python train.py --normalize_top_k=true --router_bias=true --n_head=4 --head_dim=64 --norm_place="pre" --positions="rope" --rope_fraction=1.0 --init_std_up=0.0347 --decay_fraction=0.896 --batch_tokens=[32768, 65536]
Below are experts of layer 3 (counted from 0) of a mixture-of-experts language model. Rows are named router (the router's row for the expert) and show model dimensions 192-255. Each number is 128 + 32 x the weight over its row's rms, rounded and kept within 0 to 255.
After each expert's rows: "mostly gets" lists some tokens that are sent to it at least half of the time. This comes from a sample of Wikipedia text that the model never trained on.

# expert 27
router [ 98 178 190 119  85 132 130 123 160 112 117 121  94  57 124 142 136 158  94 135 147 107 122 110 148 114 152 175 109  77 157 120 164 143 118 110 113 145 142 164 101  80 111 125 163 168 113 118 130  89 150 142 124 123 142 105  84 122 138 116 167  41 185 142]
mostly gets: " John", " George", " David", " William", " Paul", " James"

# expert 34
router [ 87 163 160  93 166 188  71 187 142  77 134  78 126 141  86 168 174 100 159 139  90 125 159 162  83 195 192 152  96 199 121 163 196 157 122 142 113  90 185 184 114 102 108 140  69 105 134  93 164 152 115 143 144 133 164 108  99 120  97 145 164 137 170 123]
mostly gets: ".", ").", "\".", "el", " ==", ".\""

# expert 4
router [104 107 148  96 150 143  66  85 145 147 163 138  87 115 112 142 120 175 102 150 124 138 144  94  94 101 159 142 211 104 121 136 179 122 139 107 157 141 114 139  67 160 119 118  59 148 121 162 114 115  68 146 139 145 143 182 154  79  93 103 119  93  82 112]
mostly gets: " in", " on", " within", " public", " across", " throughout"

# expert 15
router [157 114  89 151 141  85  89 153 139 136  64  94  87 152 110 129  78 144  94 123 103 127 140 166  59  89 117 118 122 192 149 158  98 108 110 151 130 184 169 119 147  99 159 135 143 136  98 109  94 151 101 131 101 151 134 104 135 162 132 154 122  54 139 196]
mostly gets: " a", " an", " S", " d", " c", "p"

# expert 19
router [135 115 152 110 119 139  83  98 142 183 144  72  52  76  70 139 137 102 141 180 132  76  75 162 124 176 122 120 119 157 123  97 119 127 128  83 121 129 123 127  70  92 101 159 182 164  98  66 180 112 111 116  91 159 159 152  98 146 124  89 143 106  80 147]
mostly gets: " MPC", "apo", "ydro", " Suborder", " Insecta", " x"

# expert 32
router [120  54 107 138 140 101 129 187  86 106 132 150 171 175 145 170 141 114 119 122 131 109  83  88 125  92 110 112 192 137 119  96 193 119 154 141 146  85  88 131 126  99  71  98 175 104 117  97 103 127 133  87 118 148 172 123  90 149  86  58  77 100 176 137]
mostly gets: " R", " Sh", " J", " r", " Le", " sh"

# expert 44
router [131 134 179 116 190 178 172 118  87 162 129 160  75 126 130  94 175 165 101 139 112 138 172 134  99 162 135 127 131  83 173 172 109 160 130 151 146 132 103 104 149 118  93 126 125 122 121 177 141 141 126 143  92 119 150 137  78 110  99  70  48 192 132  91]
mostly gets: " \"", " '", " building", " construction", " river", " “"

# expert 10
router [ 89  81 140 159 126 106 139  68  86 186 119 146 117  63 132 155 123 143 162  99 211 120 134 114 168 170 129 153 209 109 149 163 117  85 116 151 168 109 109 150 119 137 163 185 144 100 146 143 140  98 131 121 175 106 124 135 139  96 101 146 131 120 100 142]
mostly gets: " also", " would", " can", " later", " could", " now"

# expert 13
router [126  85 169 155 138 114 131 131 147 187 102 135 104 176 171 186 111  66  98  99  79 122 155 115 130 118  83 182 137 100 126 100 157  65 188 171 129 110 123 177 162 115 173 146  66 131 173 179 124  85 146 234 134 148 142 119 152 165 166 142 127 151  79 119]
mostly gets: "ously", "gow", "amo", "osaur", "ine", "öm"

# expert 29
router [119 137 114 125 108  56  69 116 151 105 128 103 108  67 141  91 184 108 177 140 214 167 134 125 107 162  75 155 110 118 125 190 138  99 109  65 104 139 119 126 148 120 118 112 141 163  75 185 150 128 137 109  98 156 102 109 126 117 109  97 123 185 139 109]
mostly gets: " main", " political", " play", " central", " Bal", " food"

# expert 0
router [155 154 153 110 122  86  95 139 142  89 168 165 170 119 116 114 109 200 171  91 124 128 163  92  51 135 129 116  84 135 156 134 167 188 113 120  91 147 181 119  73 126 117 102 161 127 134 157 156 125 118 167 117  96 153  98 167 188 127 130  79  69 123 123]
mostly gets: ",", "),", "\",", "',", ".,", " ,"

# expert 6
router [172 115 122 125 150 144 138 135 140 173 171  75 167 126  86 122 117  77  67  88 132  80 107 108 110 157 109 110 149 118 201 127 185 132  67  91 108 173 142 107 132  89 156 100 150  83 113 173 159 117 126 180 167 117 145 132 130 132  86 152 165 185 124 130]
mostly gets: " same", "0", " second", " per", " third", " long"

# expert 37
router [141  87 140 104 109  85 187  52  98 118 105 156 190 128 182  96 154 104 127 133 149  72 112 132 148 189 120 115 107 117 158  78 181 122 131 138 118  88 123 150  76 128 104 130 122 139  82 132 107 141 126 151 129  78 180 145 114 144  97 176 114  93 141 131]
mostly gets: " Lemmon", " Insecta", " points", " Athletics", "Description", " David"

# expert 31
router [114 105 124 124 106  92  31 108  72 112 170 116 131  83 158 166 101 110 134 128 179 143 112  83 154 151  92 148 104  79  85 108 158 123  90 130 141  99 157 134  97  79 115 128 138 154 159 158 136 153 180 194 115  85 120 166 189  91 109  92 142 174 147 108]
mostly gets: "is", "ter", " Australia", "em", " Man", " AUS"

# expert 28
router [164 140 147 174 125 120 143 117 121 140 117 125 105 129  55 143 154 149 118 209 107  89 121  67  81 148 203 138  89  78 112 161 224  65 159 101 104 179 133 144 115 162 178 102 126 135 152 138 125 146 106 205 118 116 122 147 113 207  70 134 158 144 146 146]
mostly gets: "000", " following", " century", "56", "70", "99"

# expert 42
router [149 121  86  73 105 143 147 118 132 147  68 117 149 151 124 165 128 110 114 128 155 151 155 155 154 119 151 132 171 158 165  89 151 110  97 105 115 126  74  93 157 114 148 129  46 122 115 148 154 120 139 109 135  94 125 139 126 124 173 119 162  79 183 153]
mostly gets: " Total", " held", " released", " published", " built", " died"

# expert 33
router [190 143 131  99 164 158 145 150  92 150  56 122 130 130  81 113  92 166 159 103 129 136 149 141 108 116  42 116 100 159  79  79  98 118  93  89 118 149 142  95  63  88 156 146 159  83 168 156 131 107 128 119 115 105 198 135 117 122 147 110 114  95 104 109]
mostly gets: ")", "The", " this", " The", " This", "]"

# expert 45
router [155 126  83 135  98 157 201 183 136  22 101 127 140 153 143 161  92 193 202 178 125 105  95 195 132 108 103 158 107  79 156 189 124 188 138 167 144  77 133 125 114 121 114 138 104 105 194 135 135 129 144 132  77 133 155 111 173  98 128 130 106 109  32 144]
mostly gets: "er", " Representatives", " failed", " Force", " wounded", " enemy"

# expert 41
router [ 93 186 133 140 130  78 103 154 148 126 155  56 131 164 143 107 165 187 152 195 117 134 173  82 186 119 145  86  89 126 109 136 143  95 137 146 213 108 191 151 152 133  38 119 186 124 203  77 112 106 122 192 125 113  91  75 119 152 137 148 123 124 155 141]
mostly gets: " of", " t", " part", " total", "See", "iv"

# expert 30
router [134 132 155 137 155 146 125  70  96 124  97 225  96 143 202  85 133  98  89 158 117  58 165 122 104 130 104  67 116 110 188 128 191 139 111 120  99  80  73 165  88 154  67 116 113  77 104 144 100 111 118 144 148  94 226 128  87 137  69 183 112 132 149 179]
mostly gets: "War", " the", " trust", " granted", " reduced", " married"

# expert 5
router [147 154 157  97  67  70 176  97 145  84 150 160 150 104 166  75 168 155 119 141 129 167  87 158 152 123  73 122 113 174  96 178 223 158 115 179 111  94 161 164 116 142 108  91 137 110 148 175  80 161  81 159  98  70 126 121  97 156 118 146 141 114 157 152]
mostly gets: " after", " before", " no", " not", " con", "History"

# expert 14
router [125 108 166 129 129 120 129  31 175 114  94 123  92  99 132 135 139 135 131 175 160 134 133 221 117  86 143 190 141 127 154 119 115 115 109 143 111  87 140 143  51 150 109 138 153 147  52 170 104  98 154 120 145 106 119 146 132 145 117 136 121 173 175 109]
mostly gets: "In", " In", "On", " On", " Pan", " Pro"

# expert 9
router [168 135 137 117 176 157  90 102 145 138 119  76 166 211 141 176 126 127 146  86  81 101 149 111 131 121 137 123  96 204 143 120 144 181 170 167 145 174  69 159 132 147 166 113 178 145 125 114 101  81 156 141 120 150 162 117 171 131  93  94 152  90  87  97]
mostly gets: " the", " by", "im", " By", "By", " The"

# expert 16
router [152  90 144 140 130 130 194  95 130 139  88 130  89 119 103 108  64 119 136 108 119 120 186 108 123 149  87 184 104 129 142 130  97 193 104  89 105  59 145 119  53 145 194  89  92 135 122 133 139 170 119 123 162 144  43 108 125 106 167 163 121  98 132 124]
mostly gets: " his", "'s", " who", " it", " its", " their"

# expert 3
router [123 147  85 116 127 169 132 103 155 114 145 126 116 184  90 132 119  98  67 131  96 161 133 181  82 106 123 103  90  98 117 125 140 149 101  95 157 144 190  80 164 104  84 127 113 145 117 101 140 165  51  98 118 129  97 163 152 139 137 141 137 168  92 126]
mostly gets: "é", "—", " under", "è", " (\"", " Montreal"

# expert 12
router [194 117  88 167 142 129  92 136 171 147 125 141 123 159 137 152  92 194 153 116 133 115 114 170 107 147 139 100 121 134 169 115 143  82 201 149 162  85 163 177 151 150 101 130 161 164 136 135 126 135 165  96 107 179 172 137 173  77 124 112 123 113  93 137]
mostly gets: "|---|---|---|---|---|---|", "|---|---|---|---|---|", "|---|---|---|---|", " her", "|---|---|---|", " ±%"

# expert 26
router [120 109 120 152 144 107 161 140 101 154  51 165 109 171 141 142 133 167  84 151 167 169  93 168 104 130 155 106 168  91 120 116 126 106  40 117  96  93 143 153  82 167 147 152 147 104 151 168 105 117 133 158 123 127 146 176 137 167 121 133 166 128  86 127]
mostly gets: " $", " football", " JPL", " MPC", "_", " \\"

# expert 21
router [ 84 104 103 137 117 109 160 159 140 143 130  94  94 146 121  73 123  58  77 153 143 161 208 116 117 154  81 147 103 100 182 110 174 102  92 144 194 130 151 122  88 135 147 145 138 168  96 109 156  98 125 127 118 120 174 163 140  89 123 129 113 136 120 129]
mostly gets: " went", " going", " goes", " mist", " guest", " transferred"

# expert 38
router [166 148 113 153 116 130  86  91 123 112 100  99 131 126 153 191  86 137 175 122 116 111 103 145 134 138 137 184  90 149 163  97  84 153 109 208 121 107  84 153 212 147 155 125 197 126 136 135 166  95 118 148 112 143 119 152 167 144 109 153 136 108 209 206]
mostly gets: " ", " have", " they", "ors", " there", "ans"

# expert 7
router [110 105 143 114 117 125 114 131  75  70 118 163 151 161  97 113 110 187 144  90 133 112  97 139 135 162 164 147 101 149  73  79 121 175 122 109 170  77  96 156  74 158 138 119 175  98 120 130  69 158 167 120 161 128 120  76 158 119 135 120 170  76 143 147]
mostly gets: "ant", "ident", "olution", "ol", "oc", " chronology"

# expert 23
router [132  92 131  80  92 137 140 171 114 149 166 198 141 102 128  99  90 133 111 110 119  99  88 189  87 173 121 141 111 146  73 178 100 137 154 107 119 125 102  47  91  81 130 125 164 152  82 160 145 141 142 151 111  90 118 158 162 140 164 103 108 127  83 149]
mostly gets: " was", " is", " are", " were", " be", " been"

# expert 8
router [109 135 108 137 167 109 157 117 127  79  80 159 114  85 103 174 152 139 109 117 117 131 109 142 185 132 126 154 146 143 146 115 130  76 127 107 169 132 122 122 112 157  76  85 143 130 115  86 114 129 127 127  77  87 121  91  39 103 129  97  93 100  75 153]
mostly gets: " to", " with", " between", " into", " To", " With"

# expert 18
router [165 168 126 135 147 108 172 103 117 148 131  81 138 126 102 157 114 111 134  90 164 154 125 119 118 180 149 111 182  54 133 133 163 185 164 162 136 170 186 124 107 159 134 149 119  78 133 136 111 116 148  84 111 131 140 125 102 112 141 141 133 127  99 110]
mostly gets: " States", " City", " Park", " Island", " Center", " Street"

# expert 39
router [146 109 127 115 117 142  72  95 101 135 151  98 142 116 148 134 121 142 214  50  98 108 131  98 125 105 139 144 123 128 101 115 117 157 171 122 209  69 101  93  86 166 139 126  93 140 140 113 116 140 170 125 103 123 111 130 118 142 110 142 143 190 161  75]
mostly gets: " 1994", " 1999", "ched", " 1942", " 1997", " 2011"

# expert 1
router [ 81 117 158 141 101 108 122  99 104 158 128 130 107 126 125 162 146 101 145 161 142  86 160 122 104 165  51 122  77 144  95 104 117 194 114 135 195  96 130 136 188  87 189 123  93 128  72  63 152  86 117 128 178 136 123 129 130 144 149 123 138 168 174 132]
mostly gets: " and", " at", " from", " he", " but", " &"

# expert 40
router [113 128 143 167 170 107 174 164  85 175  84 139 156 129  66 113 132 161 156 123 112 101 131 148 138 192 180 113 154 142 135 167 108  94 159  71 138 196 131 105 142 141  77 168  92  98 124 151  68 146 137 152  88  72  95  88 143 103 161 127 157 133 125 112]
mostly gets: " November", " May", " September", " February", "\n ", " January"

# expert 25
router [123 155 141 163 117 135 136 118 100 111 109 146 186 175 174  92 115 106 139  91 137 102 144 146 132 123 124 122 176 124 177 116 171  70 123  47 101  88  95 166  74 112 164  79 161 105  81 177 148 107 147 240 141 135 146  49  88 132 144 171 103 122 130 152]
mostly gets: " L", " G", " K", " C", " W", " Z"

# expert 36
router [ 98 179 115 132 124 158 148 170 130  93 150 125 138 135 107 120 141 117 135 103  94 102 133 106 162 113 176 103 146 141 125 129 157 165 206 128 161  77  97 128 126 129 102  88 169  64 121 134  93 167 126 163 122 199 123  66 155  94 206 147 129 128 133 160]
mostly gets: "ation", "ion", "ations", "ions", "ment", "ity"